config.yaml
n_layer: 8
d_model: 192
n_experts: 12
experts_per_token: 2
d_expert: 160
d_shared_expert: 128
activation: "swiglu"
moe_layers: [0, 1, 2, 3, 4, 5, 6, 7]
router_score: "sigmoid"
normalize_top_k: true
routed_scale: 1.0
balance_loss: 0.000146
balance_bias: true
init_std_router: 0.0307
lr_router: 0.00122
vocab_size: 12406
norm: "rmsnorm"
norm_eps: 1e-06
tie_embeddings: false
optimizer: "muon_variant"
lr: 0.0029
beta1: 0.95
grad_clip: 0.5
batch_tokens: 131072
seq_len: 1024
train_tokens: 697300000
steps: 5320
dataset: "wikipedia_en"
Below are experts of layer 5 (counted from 0) of a mixture-of-experts language model. Rows are named router (the router's row for the expert), gate (a neuron's input weights, with its number), up (a neuron's input weights, with its number), down (a neuron's output weights, with its number) and show model dimensions 0-63. Each number is 128 + 32 x the weight over its row's rms, rounded and kept within 0 to 255. Numbers have three digits each.
Before each expert's rows: "comes after" lists some tokens at least twice as common just before its tokens as in all text. This comes from a sample of Wikipedia text that the model never trained on. Tokens count by the router's weight.

# expert 7
comes after: " |", " ", " 0", " 1", " /", "}"
router:178104116075109133153133130083205088148089120142139116140142131211164088148085093123130118205113160160186099210137146169163135102170150192145060152111151132126123135147175085117094165167135137
gate7:092137083090157131150050080184126102087107115102102139156141158143126099143157113152100088131128077094159153101144148121120182142130187105080121112068117141173100176124152187197124070136126156
up7:147173099086147079093165176133129141130129157209141125105138174170168148142137145083135162087089145178101146124159150123136075126149105142126172130141135176100116079129114121104122100148146086
down7:127150148138116121139187127139151099116114069129139172119189124151169173108177168184146094127075124129141023076160180120176119127116103181121100075152113073096102087143143128140090156091101163
gate8:138149104115144149140109085138148131151084123142113174175103193101141151112181128154148161177122084142167151102152149152120118158155134132194090111117104114194118141145152116092099092098031154
up8:147076108149126150127171146089115153152169150112108098127090143128168174174165153163143151174148116125156134200120142143109132095130058096077099122113164103136121089169150144154109070165150138
down8:160152160139081153143167095086086080144179197115149236144091153135071161153120102141126121145127143130149133114141127188124076135169100112101134136115164185134143079132173145184157115087132132
gate9:131149130117071123160097139115169046134090154139118173098104141134149098183130135087176156170176119132170133143095144102188117131140154128060075130152117107066069118169189149212138186155094159
up9:152116146091136144096161121107171150099103177138082071097173124142140152161107075127137088029146126117142119125138117087106135098112176128125116103154096116145139188136090155065136185124110156
down9:093090145148132126165101147095124132202088132151171150123145090104133142125123169140134129148173208085061133101138156183165061172127106090123101111124111130096176154065075111134045137098104079
gate10:120106125124160113118204088105059124141152098146175137183143088092102116161070182089147130180138090120121146118125125137125136135123147125155112112148176134128122144145063053103129163140075201
up10:196114089153126117126169154096179136051099086128117127113154104197070108141130171103113129145162128162143116164111077121196129104121113096173125140136149183075112128132163144144116136127193065
down10:135111159185107112112125091103093135099066125056105132168153133086126113172142142142140076064075116132124106156066156160091124158142072132157099108119140157081172142133101101159181162088145079
gate11:166084126108152133144110038093183160118110116198195188140123119180121092122138138125146185139100076126117123072114104181164140089133155130115056112055077099111126111129109122130099140108186137
up11:077128117120136170129098085095101079138106116158188132155100068083128108157164085090085100175128123139131124140167169139077154180145134102147142066165118117106121097141114112184142103106129066
down11:108125087099165147145149151134175031148143089092075151146172143140190118156136073130178107117125191142105107169038068134195166170133197129128090157077164134135144153181178152182144108142112112
gate12:140170115110134087141079109146173129114068135185158086109157155108152165096159096114104121135122082127141108118106121142151101088153173121134199172100125125093143116165063107172160098100127174
up12:059105144144114199094117140082174143082147093076115115106105072130177097137125106102130157099137109156109122114163125168082078121085074153173137094137175114143131125221136158100155130137171138
down12:154177135138133192131102144106111092162143087173139166163133147150128122151181094165162090127165131145135113186172208115094117108171112123144087137075118082151161138086118097108139156136118105
gate13:174162103114086104129079178123155154142117085120114150119111126183154158107123110178095127172116102185159157091169152131117106089133176177118077128140149121147118137164179082151076156160172175
up13:169107138097114205065069124084140119082094111143099152121139124119180152147119156146117182187155126176173216160128167054122125176156133107125130148079051136049143069148089169112168141123140161
down13:160166127117164148075138097071121142126123164143152108139115104121082142094137127099142151102141172108179182118142101141099092145152198141144146093069093124140099173148136137182140127167101129
gate14:134131214099101156138112135128194058154111140185174126112160064136119146152070121125158166130098118148127150200107152162130173104112095152113127091109150124102108108152116082120096187152133143
up14:118132131157146150106074102150117110088110169112143089194131100142153074126086107107107096180102079190155168137106137124086052094079142190166090110083137116124144115137149131177080113112096101
down14:148102118088114047140115176150125057189184138127162126115074153132098155128153103145066112076151171100105106155096094119108125127147099140150134144129163102139177113106079165158151116095109148
gate15:145125134068166084169101124134147119107197176098121127208114107160098215121154123130129153170090175143108130181118123151083091135130143140035094167159151135108159070121126087121158174081105165
up15:175183099105148091139096176072192163144158108180120121170127132105107140101135138084135102121175120177139085125108066129157174140113144102118131166141110059118107076065157108180120109128094154
down15:090101119053152141154062085191178140139146168113149163109123086121079146106175133126177115159055145096182076128161108119100127126060134197126121107099098163165166100160104121122117180120110105
gate16:116083143085061156142087112074171170158104109088131070152131176152165122111109145178133076127115164136118170193123152089139131128102111189122136162099139184086115217123115059125091130101158124
up16:149098120119101068115110112055117129114072133107097120139077169141107109121172175125153133103125175155103134116047112136143086163051100118116125112173145090151118177108159093150101128136159120
down16:125108119131111134125175146114100157133153158131108117169142095148142098110105155112135153185173115102156088139152185137119162127102231168149126172097145137160197180142118160181118099096053059
gate17:153154090109148088160114180083201135178241136177108125146104165117098104148159120129139132130152081086163132158087139158183116138114150133060112192160119165105120122144102160045107167108109081
up17:098186120100145125130145194131130140098106151083147118115129101098178118124080105082129120209133117126182109110105163086163084131117178132127129147154140124137196141139128092140031089107093127
down17:180131082142113137115122129119142123085158125148160135146182154085177094094116151105097105248161104140150151171159092100119149088136119101141132126092182091123122090167129146161086182155153100
gate18:121092100136145121163164105146164142149057149151104128107121114143143107089114072129121103073062135140153164149093120118225171135120078124153099165163096110109134100139124123074191125163128186
up18:079152206130099108131122057067133082198097091165107103042118126110136116134169127177152155120137202180159174144139193116146160140156144124133135150151094199137091161141141093128157145118060168
down18:155113046165093135158132150141040148111100108117150105060094128148083163117064201102139104101156173122108110177140100135136163110147138170059165168124071143120141178130091129113098211103167125
gate19:104164113154099082134140069117196101111095121121136135131127169121169140103099122192135121117130127161143128149140105188135143145155087106109111157153152141077110141129138086108123132158182078
up19:118170095160127150115158078132165136090167121177128127145136161046176155136110088130106163147135126132155147106139139133133157178166128090094124163115076125103100115105142181144177110109138161
down19:168125116107105104145113082179123154127131164124059099177110132140102063115107113161173165094149139180158099151153179085117126146117142128136130133153094155147133167114078144090177182134122074
gate20:190139127122067093158113152092171167126167085137157130111115150079071082126119151149102110149122169103130056057083133110137125149117127156129025107092143142113082129112148186127086083167128093
up20:125117134181125161081065149106100182123172125117162141121196130171141115102106103118185135155127142083095151149145127121136100118150104074069096183057176146122112132073143127123152126131198112
down20:208100089107075150110096121077120221111117118137154161114182097122167130127141120131132146174091127142109141057176146130125137133090119144088166122107077109141149171109092137127140165181169166
gate21:174127090104121116087129095137203078103084136144185139156123082116135182139049130167122143157113114146122118170166150171181105121098124107086129125111139170130118138179120195152156148095077146
up21:086068108132161107141123158122096161095110140182103160067143125108097147070152105086157107178145144089152132067113108137114157117148146127126102144127070075101132154139109148090118153158120139
down21:158106087205135172106161076095201199178114087089143133101153148136116134113155129149137136203141138098094091085133118131153224119107168111111097122094129101140158099157097086075077161142107079
gate22:163132125108118158145128117145116161130110129133113167177102181174094134159110124137158136182140072130086109174148160127128158100195139141137093124068104137124114136068127189073178056077102143
up22:131129149111150140244123110067080181162087130129122176143111100167146156114139123089156135074177143144127129189148061138082099155050196114142080131144107094157122139211076111093142171097144091
down22:023107137116128086112135133096122215178096122119098115143082079063187094122166097151085102070149174115136145123091100083185174140079092089135157130119150135118084165133101170140119148150153122

# expert 3
comes after: "\n", " ", ".", ")", " 0", " ="
router:161103050046104071151115136062155128156119111155161146119095130145121134109146118105095130140120139136163127208122173146122118156098170176170132173125101125130151129167138058148072127159112159
gate7:226150108117125127148041133102128111058133153078135108117121143094170103110123096145142132125170158082171102143153127122185098126088175114088153141064073086125099085128110142172126107142162144
up7:148173154059164113116182125132092135126141104110139106101173154137096131079127120167093150103173101148068125139091132116140175148083161158161108134177123134127168162123129124112088124134084136
down7:099148130072123095089206094101107086149119119088105130116109150162140157137121133140120114116128088140122152173128163037091140100128165138128137093148114163098176122089219184108095089143175149
gate8:156096171214098095140091189139116160165124145147101173048090177091114099116185091097145128154210088164092088093113127197099091076143159097142123162047152083154168102160147119122154110122135103
up8:124135083142140000097132168188127152134157097140045100138081132162149126105117129174117139103136105101131176105133144144113152116168145149134099145082159100237129194124142150106146118144151161
down8:108161136102128157081116087142137155081143087133177177163160019077172162119120198137135161075098171161085112090103136093154143124121094200147159098122068137035159120153127126147104107082139194
gate9:156131114106135101131104111112135172117108121091113193137218117130112054076103162129094124079127102075149122103083133143109139141135157163159088115147138095172156068179122190085144148166158110
up9:166047192177074149130161109158116144115133092141086082124166132120141177132139178171097125118172167136166128105132174111133174175137113120110127160172083058122126179125096185131101164175181111
down9:128068101092163124156161108169145110158161134119142153148123124134134178140131129127083086093125073154130093147153121149163112135159150093175151151118127202093134115097140127151131165082110105
gate10:138134085070096166187182165124174148127110115219105121146131116148178111143118134114147146086137117137198131139039158179130134087116119110120151144133184063145134108148150170122089096122114122
up10:130148089126141116084111085129073129144102125124101098146122124118146132108184162111111180098132134129136147121149167133143093082159169118115136073098118145149157136149115125088089061106098070
down10:173113133093098120123107158152157088125131165180098207163130069164179151155156115156202151092156115128154128094124100175101130075142129116153114166185119097097124134131152100136125153129063141
gate11:177087105145086144124122121169183140089145145111147102120146122116124097085160150099191150148083180101158148115112151125135146096095162145117138123094110101108065088131123170132050155071138123
up11:116132131133105076157123146137065153109115105124134149142159101116159171179206120069113161119120141087132133098136137171128062126155124108178129075138108176170085204096127161180121135086114184
down11:113166171025137110135126129120128218131166128158117167117150107144109150115114165193143109143157077160112118129100191088123119115199118133092141115170130148154184127128101100191160149133121104
gate12:180157154112160118180124103126119066044142137109097104125178155121136104139089128220115059133176165154118143184119101116115128148111136121141100163124047100170144109163121078172099183115126151
up12:180114106139127124099141111220132134174115149109140137143143142130093111133064124095125131154139067122108149091059131144171134082066153133108126140131133104109078127117061119119164115116138151
down12:075109109153197157144200146038171084101082140139093092162105122120070089123107145126148042125087129150106208104100103066123113126124063123092129135058134092159161138051155142133149133153125141
gate13:121091097116175119159098107117159174149108187132126147101142081158140106086167130133080181154164112129138139134160108107120106147075127113103102152129137164160158081170133102142169127166121171
up13:125143118128115148115105165133142109120132102133173092096111074110079151149122149144162112145129162143095193124173110133153094159065164089160070136128087164110131149146085165085140177103104141
down13:135188097111114122144055122105071179141108108094092183113091104137126181182118125174039177168113065087145099113107181101092129112076076141105126138117187092173138125110141161104093096131163178
gate14:152102122086115152178112130127142167180112132114160131153147136137098157128171142119159103117127133148172149123052062115102075124200089143167081158133120092165153107120137154123089131167115121
up14:151163118080111109197145084172147104100180127074144074180143147152143149119088147135069133087124137130156088150092151118011143130137120133133158162140163096126167113141097168038165140120130166
down14:105060108088086166146114158162167059120148122160103148123114110126113139149191191174142111139091099144175155111125106167074104184167106187175120137149088158099119160086101160087140120105181111
gate15:068123124103139135136118131094097111105162075066136169160115158156104123109126110150186164151151113173095136098178084126112176146173122131102157150152128172153078104131130130073105173118083143
up15:144186159162176153152178057107132152125128166164070203159129128123112148153112098105059140192148148162125143092128138104155132114158160088147168124114139153116146125133154120114149113124145097
down15:069138129191064114112060131082093123118112131118137086104156136144143120131029079129118095133083139188105063125142124189124136095096096138076135138119097134130154149154179111165160156138124134
gate16:160157107092109088116111062154158129130160156120161094134154116182173097121099051080098091117144124111112067117133135113073136125127155098163104136069105131153122078107200116166093078185148140
up16:180146140150138082132109094140097135130089155123112119082157114148164109123097151172150135151119149097141106127157120160099167141108130112148153133164135095111155111136166062127212150111145137
down16:190155120108124135090160076150105164142089145136061091111135081150175138134126130095097166164126129153138070151157158141169144130089152081110102096111144196132206085120142153131130116198135187
gate17:166155140120075122114138083114075122164078125112154112130092203105128174149101094109149120103129134123144123127034110105115084088167115170119122120109134112158122152092172078130138145123115095
up17:130150108113119088091108118097130122134152105164083144087116152160097095179115116190128109140108133128099108129124156147224128101123065158119097118135156127126095122119153061121096158145143104
down17:071134165106125139155113114099104096111136100177147171103180118091172094119088116058178091155140150068107116113192167101191134167112140116111108153164080097148128178177140133183015113164164151
gate18:189161116160177074052136166167150128114118138121168149101184123098094111136167130188098166150102107133144091143114068183108176138127140056107022123169135106116123166164163107060183141082104125
up18:144097150052124117126098179182099061072101097127122087135145113124083128097123129159148163107159098148105113122133120177119135106125117126108129099171163181116120162119106131104143110134108096
down18:171104062099125135121133093163199090137138148166136113202190150170084195128134099135119119130127110153156123170147135143090128146115205160076152172112142109108115143112117131167161148180155080
gate19:113046153096173129147113131122135118119123100120145122086156116106143196101042134133117110099124093153102120112083092121114116128164158146125131067157135135100135127153171181122134171114100116
up19:125076058101165078159084128126120112069166153132169085144158146109137154120140113118093174091207134158200123139133133100126172143067128180162114109148167175135134084118118139161129148149095167
down19:063191089116114175091157125110150000147101074109100133128120130149125186201098116176114078140106163142107112137138139140097132119166077198152100072094140133121111126159176194102127133096158150
gate20:178153107082134119160070136099079114198084099145095172119166181134135120134126182117174140161178078131153105117127094116108120105073128168131159115099105129074089101134046094143077119151119103
up20:131126117131173130122100156163091125108137122053106200086121108125194146151078160115176076108160163140135102117092068106067108131172097134093148104146167105135149146113084118058157137097130125
down20:132164156084062047102111122089190040130146113108162111130116123137145144132122097140153119173101052128158128151115124133112105116173067119122119151091169129060147157106070124215094124116169137
gate21:144100118075174124126120149129086154110121094113136129152143184081176168192130121135127168157165118196166195126065157125123131080090114125147120177081139116126123097164083100122114114117128179
up21:136123100123125127136106125133126116152140130101120162150156112091174202116056105076171088172163225117101146135131119110169128151037167093110162147145107122140106131130106196125166131171087174
down21:125089131096104121108127137131115136110119124044129149118126135142187041120117094185113054145070167126078147135125153119119085123137148068107137087192148151142150151119118163120097126114094108
gate22:097139141139108153090197126049132102098106141148136135082179147124117080178105152086151126103112146108118199139097151172132114120153134129120121108076154089087251098137136087161162152081129118
up22:129150140149117100123108136129133116093131130136059119159147107198150109175139102143118117157150116158070094102169173135148172166077147101141159147155170140077128141091101199088139086140152088
down22:112097140117134113152154103104172181152177135133126085117092126145163141053136119166091081192104152153140064205162140126161134088098140092057140124118079094111108132120062169135176115124141173

# expert 9
comes after: " |", "|", " in", ":", " United", "9"
router:184081074059120099163101103189171100120137120152126125169087128166143096098109066101152120097112136142194088176193161139134122092114088173165035140135128113184155119167164111096052102096122144
gate7:131139111092135095146144126090132165166152168169138054115140175107092149094142136092117154091106197124131085170177105137166080110127118138099134178126116153170112164074143074082149170101126130
up7:092157162125159068174137200092100118113131140101144093110129139110095176189117182195107133093116082169103167130168101187145094139120137115099076068121146109107182170128110150145095161130099071
down7:155219166119156100104109152092163065143131127122106162167169090155125097103111124101134172151143152107147132109129147105143127156151173102093097136094132137148078210159121132099146115165108079
gate8:177110121101178134117130145157139113111061153121159173124197128151177110144184134115180157155129103134119170119107138050105048092141108148118107146081129186174084085105179120128143089121072183
up8:112146138165115086155129107225112128148153129145108103190116090077182050111105183122114042191157132156122097165091152125135165097121090113155168078103102154148135133120121148173132094128104138
down8:124149067097089118108089032137106148155147127154144151116149140061190115092125163110133114192121155118164148126107114112138133155141178175124100034079114158161104122147136131134115098153067145
gate9:122081121084143049137140110087209114110121116136140073164149150141123066116138091075122154138110104111145114192102106164122150082063121107087069139133162137184112117129150100067085111119138141
up9:130165115170106162141201116158098133127047120156104163084105085131080130094151135145162117041096152100139122125184116148172062130117103135143131141131161113126110122133175181085108127151110059
down9:111144158093153160075157099084183143132141181109149100129147107182135075095145166097134173162166183169061142123126152142092161136120169139121072138058125117125056108105167134103128074128092168
gate10:161132173054118148162130148068134122135081084109115180112086147140105077112135090145235152160056136151088062138055110172133159160145118126124127172147142135138131084146169093082117126130092133
up10:116110129159084148133116168091162119148127092059115112106116123121173158133121175112128123082098139137139112140089087146085090110172067088152172072142132204082154135140195157153086076113107132
down10:117175120230044143133085164157118040111115154114077208105069126123158167127148109096108169123113125110103173116103115114209122154090167103137085134110145129084156109127129099130130143068107138
gate11:094096071135160071160159121121089111132136114122153102103113070122143093154179106141087122143119208109116148139133089153128116135140200115097145115162194110131089191136150170124146105103107171
up11:093120144180121142168093149102101104105143117151101095080056152109096135110127115106097051148170116112135101162114122084154148144081107119170147146152173150100087068091160144138169093158123123
down11:153123114159138089162151074150171126141123154126172144108181123113098136112174123123098095107134106147094159144099064120090137135144135172096122145109135103173106149133135177196165106139061050
gate12:156137119105137095097127090099177115077154159161216121137117128140146129208081116090111172122170111080126081122171127139082114099103131114130062086130140124148123131058165101115114104162130088
up12:127129111106164122187121180145124135094166114156131103097143122120129114126144189136114151119148081097142083114101118098158134123124118131175151134103099109128149117121079149110151160082137157
down12:170108175179135123124167123136078105101116065161089100115157101150118123190094093108091133140126153117161058200108112124163092095104165117130071137127090077093121137139090145169094137106139156
gate13:106071143065124115093122162140138138130151130183181150125133145169111132125136163141136119145139127043134128146151154068121167166164156131143079057098110100179121160104167133086086185132125074
up13:141124111139078133095145142108103122102127107126127150126068161103126116144181112084145136127084169137056121091113128142169115086113117146113145171110137121145164091139155231174107148126192193
down13:115103105138088131143119104183132148183183165152157163107115121127118112124119058125137103129145065174068182093143146153105170154114120155100163100163119145152146139130138170133126076154112110
gate14:158069107149136108133149108086155124051144108125121118164132151126108137142139181103087121203144090152201135165154157121157108105122104122126091166154177092127158124118141100116119152120115161
up14:126147167077175112161127104114142148106151137104093105113123078124119116128177107134095176128208155104063136166110122087155143164123209148131096110141113071163108155073149169126096109106091087
down14:137062146133096182102117108117129164073121167149113100087111126116101141068119142141217108143148171110124145123096122145078102153093146097141097103129128090075150141129119140107153097131201121
gate15:100127131031155071165103062134138170187122117142151120123147116120060137170155137091157133096157106030121096135179172097137156198114182133113099119083151118114134137094110104101130126095155086
up15:142185116163085167089134113166096101164167150148138129118159164130135115115165122175113122135176136134086111091044164115168141069200066069138075144161194131137072121094116157114125153106104157
down15:098061130100110162122143127136129179176141140122141052105143082118191118131130138123109098141162160101114148110080160041154120084129061130115118182087169196152151066138128144133146108162079081
gate16:143196108174106135150126170119126147108069141100103146171200147145145099145067120087113080108045169191122123109086128168137107087136171149095083098166115122080146144120203110139079124182213138
up16:166129068129153166144107101133175129158116062117095100161110123133123118172074147169092155138126112155113112156117128113152138155141087094191128147126207119138118034041200131156098194178155158
down16:166114113169138072148149105099127176119100148136116095124112104116121091137152150155194147177145115123123130169125164073098110116101148170087105098126122147150164119123109128119138165200111099
gate17:120152110145130118124073111123153090119120090185118129151127123122089136108147110204122101144114069121179152182170148183138063077104122037148071138125118104203191119191136093119120124182106122
up17:151053159066143169135187134140150069111125046165155053101114093091192158190142119147178079095098077163107182141109105132110149198185093171147103174161114123131104134138092121116117142098116143
down17:131088151110087129111185180104106073198095127105123174108200099199169119141111101132098183122082128120174112167110108145104115079155103175098097153094126092127139154164161157137070123105077139
gate18:136077140128100075177161104111096166095097148124111121148182142194086076125157110167118128159091069143145055091097100135071175135157118133145131114131107209142083125142130091051177022080150090
up18:068159147146145121113099121096154123138132127102128164129098097075082084129162102157106136129131103064113121096113131109119163128130118177103154097101134141106123101098083085108139144158112146
down18:074128147138109135124105169125127178155132171100078143100085187106079143140157067149122118120054184142133123089095184146083144114139082089110149110125100107095121108075114139123158107175109140
gate19:143100161114130134095061082087132143120121122080193103140099132108117089145139083141122099135104083121104136148142169110125100150135143205077130133156111230102066148173145158058121155072167164
up19:105135091151134122167128119143195108140140155089132132211129129156099137168157109145130132179149165132160158089101115105077108173134131100081108128176114128079147094112116124105111170127169116
down19:173133202137117184140102107157116143181053121115134167057133103088135157149103116077158080108161127130123142097182134149118128122167142101045105134144134129178148072139116118061169117136130133
gate20:093106197111088143150072125176139139113158084144155166115157146140120115126149057105142145191106076080183175132093146187104121064103142129099087100184177086186125135209152132161137181114123141
up20:155075151173102124198198129105152116152116103122144180145097119131094125120139160136156149151124113154137080164068102140102094144136129090082074145129090133109131115135141181114125129182121077
down20:159144131108130198081133087144166107128128139127077076124116199156117130105180058133145151124143083114109095173145122135108077177099143135084108144097071161154115113185123164105127124145146235
gate21:104056073128186035104143226144159128156164125141024105150157171156126133101175122172089133127107135152135125133120096147088140126111110148183159140164119110119143150157165142106092118173176068
up21:136165153134104122083118130118121119117184098169077144148160131146101094132120075134149129110156124152090123162114139090160153094151106128131125135173095151125095142228116096157133085155128116
down21:117144143172175077121132101149166100144136149099068124121166098157126130164164119118096053192099154153072112081144132125121155083112129153134147094133136122166145091089095139159170135192131151
gate22:126106103096108090107086123148137131074141093110142105115132168135152159114111121157197168175063124093129136141151077135098166058113108128141130129132099142125047161145109135163130093075179115
up22:117146169098126157095128129140107139218093193136141113173104081118140160124115100104105091068172140172157205096146153141142078105121160118120101117177096107143162077159115126133143156015105090
down22:187099088152069157096172163126109111103122185083104143160109082109099124112103079119135107186151144130136181089159166107099151152130164153123152111141141128114130106163060138155126103107114109

# expert 5
comes after: " of", " in", " for", " to", " with", " on"
router:114082060099127055237119153156142132134123128077122147198095156165131100142108146113114092027090154107120136128200154172152164109141100121162122174143126055113147130154158091109181090129185127
gate0:105160104135112092112053120137102233120141139111133164131109135163122102120150128186148132145096125098099149097167088118138100083087122154138138177146168165123126111137171172149134107101115113
up0:115118093121107082083142082146192100118134087079115070105145119088079150123192164174128103140126156124089087109160087148094085130141156109136135117147102122146128199136122164127171106173140178
down0:118105157140109186191118122147106124108110141121115154174129126135120140167127120093110144186125122116157160163163098127136161174113137083156144106091163096144101141164182128136095163147100155
gate1:146150075117131171078099084106133168161158123156144144185142117098101105119130133087095120121104138099165106145157105125128123105122158084113163183161122101124119120135152072144113060080084181
up1:108151089122113118061087163146126069107074171056142089073140103153132129113114126118142120121109134137096097093198080147144106123152110098159159128059129142147142083130142177190144163112106089
down1:115107096142159133171089120161135210133178139147114138101148100189159159095101113103132163116175170152110104116171121118174046058100138000176114132141101144162110097143127117093155110136165101
gate2:108171111174129150144123073145134143107103120124140140145145148140207113086132186159183082145136109084199098126132129067112167103153105147132122148090114118159122131160079131094110102132131145
up2:142105133087114061086150125132094151095182114142144067118061147153105130085172154141090090137070095138154135138085137122072176176099174139131182184184157176155113128121134138158134143054112137
down2:114085129110159143109101082137085091236103110144067100150080086116123083121204172106118180087079142142152086141091119103165165094173093218117125123153163073129077196110146126130163141179135115
gate3:104110180132114076158191129043151230156110113135097095179109114122139100186115156114154100124118122153120110118147151152097170180125070160157072171093154125132130111120113140153121100152093140
up3:153150172130155153136106167126132145148139109129147130161124147064119145124206132179147147162173143098116097117132110090127150157089147072134154089086129064175170114075092085123081156114107130
down3:108142143134114102187176115170170255115129147130128150143074070113147155179103126150087134099131158080093161126123168119142125076114142113101098156134175116154137139137120108136155100059086114
gate4:149088126148167144076179117179103140103177117143137101120098153163137175158137164134128116072125129104086099092087157174127078105137111130126109133183141093141131165112121120148150108137128139
up4:098128137151164086152154122140102089117174098132118140183133119088152114137123059090112106151177150140097134100146159069069123102091141128146118107092118162140090112187072096158121160150082211
down4:144105151108090130109151116131107153082073087152124151134127161144139161109094134112089112080144146114168121109067136120117152170183163152100075113168155195166139154134129093105107079126146092
gate5:121080068158109084167144133111082181138110144082139084145091142126149142131104145136092132123101073066140137128153159152088115085071081112163163171085154088150178156036131148107118134130172103
up5:156090087105191110080164139117164104085105141089151163069079130177117149098137157105125157117119189141186142164109152118103134112140099146146054140160156144122141119156072137120146141129113160
down5:085128096083130171161097121177129150116135161099170148085138113075175147102137067092106137102172165112167085095147143077061157118107132105179123193160130115186206115141117191120164122135092125
gate6:150116124105097133084149099166133153094147122093165098123141149172146124136157088065105092145224108165086126114148128153138172169092187136116147140141049117147114132112145142120133119156112100
up6:124163125162108100118134112099120198137110072101120098126093164176126128108143131082191094139106148088147142163096176093122183133169142124061123108070064084146103084171151140183164143168133076
down6:121148170148137173182164158174131166167108115113157178160095121087117103090170102137123138061110111099173144145064118136105166113146148003132105125112157113091096083084169147152187118143119124
gate7:102124155185142148174158123147153134109116193114132098133112138161128091113104103122110098137099091094165131117157145120099188137066110111134130132150080081096145129131099181125152160110146106
up7:158116100204125154159131101140130126128100133110120097120142129106120112125169127136103086126130124187082191145068127111103139096137137102063165144153128154140151084130097121141181119131079143
down7:134098111106139081105121094177111110133114150127133167157111070123130087129128054128141214137170137182080090173096177128216066150139168167095135123154133115161112121129127116155103130165144169
gate8:147141136124122084128147175162102172101116105122189071085124163112164136170115120082087085119130091123098085174185146124148169135112144107124138176129079161103161137151077125187075144067183148
up8:155135143121143117121107143126121168136178095141102143114076146124108128109103082117097121121151187157071165125162124130160077117162092144086122153068135154094124148121133160076150115147203086
down8:125140128116097166133097115154118255160066099127118148100141087197118121164133140126108148123134108056112103143141123153119125140154105077093126103105155094132164129104124085086168145142180128
gate9:059129095172134162112106120111129106141095149118179176088162091144179154126174106121123085094130113129074155118145145133130123106119096084119128131167108095049120100134164140146149079076115132
up9:146097115164103118137148193143153062109127124134164099124104117120103183111156096151100144139110148130125168125121128162131147114142104117148131168147179170164133151091155138166107110125147119
down9:147152136163133127111144123097097079155105124053066058104126146149134126114144193181173086129113203120131157100092058098145139139110062137141109131038169120103159086156146101074139168109117200
gate10:112129058155107116172125161138090143132120168087152127123095143121097109161171069097132116099144140161093093151154110168103102120141164021130104162193160075148074145142111103192167074126086175
up10:141161102097125150148142095066079103123065114116125126084173101192115102083181175132130150080109084155114215116043181096084075174139075072123149109123119118143076144130129123123126113160127125
down10:084170192155066113151117133152180188208188154059162091141144108143120123132142093103134147141124138109127113150083106117136188122136130174143130128114122072093162103186104112175112119099109098
gate11:155092127181122087116075125126139120127127188164152081129095168144138095148168164162178146073108120088173064185143140130127143139141086110127150131124128139132145150042124152127157109100140079
up11:134058101050135133119117152129097097183154185126164120105133128118110186191142132147123111134133184119158184145148096135110134131104057069137131135111135154136109183155111159120152111077114174
down11:123102154100084167115133135093070105131124142051091119142090131119161133186201137089168121146137083144223120154136114105124149086122120093120209164155102108147110189161120102168097139118138105
gate12:132131147116117073143086177130142153114121132144108123101160230127112142135149159092140143081087173157125140124142095174146153117123081143140083146165096112122112167140158143109167124097121081
up12:127141144189249105114126129103162185115130114063148124147098122185139097110137131112159162151128048133059119124192096151101136093133148125153059112087176103147117106141129091186154157103127115
down12:137116110136152157093087076128137123080089144123180162166131147073137106116212158114161148166100081149143152125092150114110148086145139084136192137102156124102124159087131109095080175127158096
gate13:109089152123131121098154155126149118119164170045184140164078104115106181162145102096106183157143114138085179138164124148130134159167124108139112150123061100093136103125076123115138153130120154
up13:179180096127142183130091135127104103124139153130138121146091110071087209134101119152094115169126163186089071129154113159139122110140118185118130152044112156122122085095096109128136146108135105
down13:082161214126067103063091085139151097122094183072117079079070147111153138109129075103128156154111085136170131187171127157094145148110131135134096163184101166101118147125129149126173156113178156
gate14:091108187110101155148098145146171139216164095079171086175108100120146114168135144170083133113109135127107123085143149145044152103148149095094151083136112082138187120165144173129113153123142124
up14:092140110127090034179143106073101102110076145134095126182134190127147134136141147141115135079152196081114136113118123144134106139059117099146123092130136078124120183091121061115106079133135123
down14:108154213100074193078120111161116114098140161101146152162104122127070081105076084139167130171134138139145110145128162101000161168145174150056082126086127147089168095164070200108145093160163112
gate15:120134142133164129100113050066151113129127133135142125145107207070136127165131105116170153156120069091148143124113172105138120157106187070110106154137124099161102094144133116156108145133083093
up15:123148152119129141210064137159181165146123051125115125069089127165119147094093084154094101137181178111090089064185131122161141121100143100195102131081101069170105135125150113173103149124132127
down15:134103144118085158141219078100149130123118159145104086131139106150141133078109108102139159155113160089125088078116076134163123102086138099160117156134149108162106150165162214070058113110176167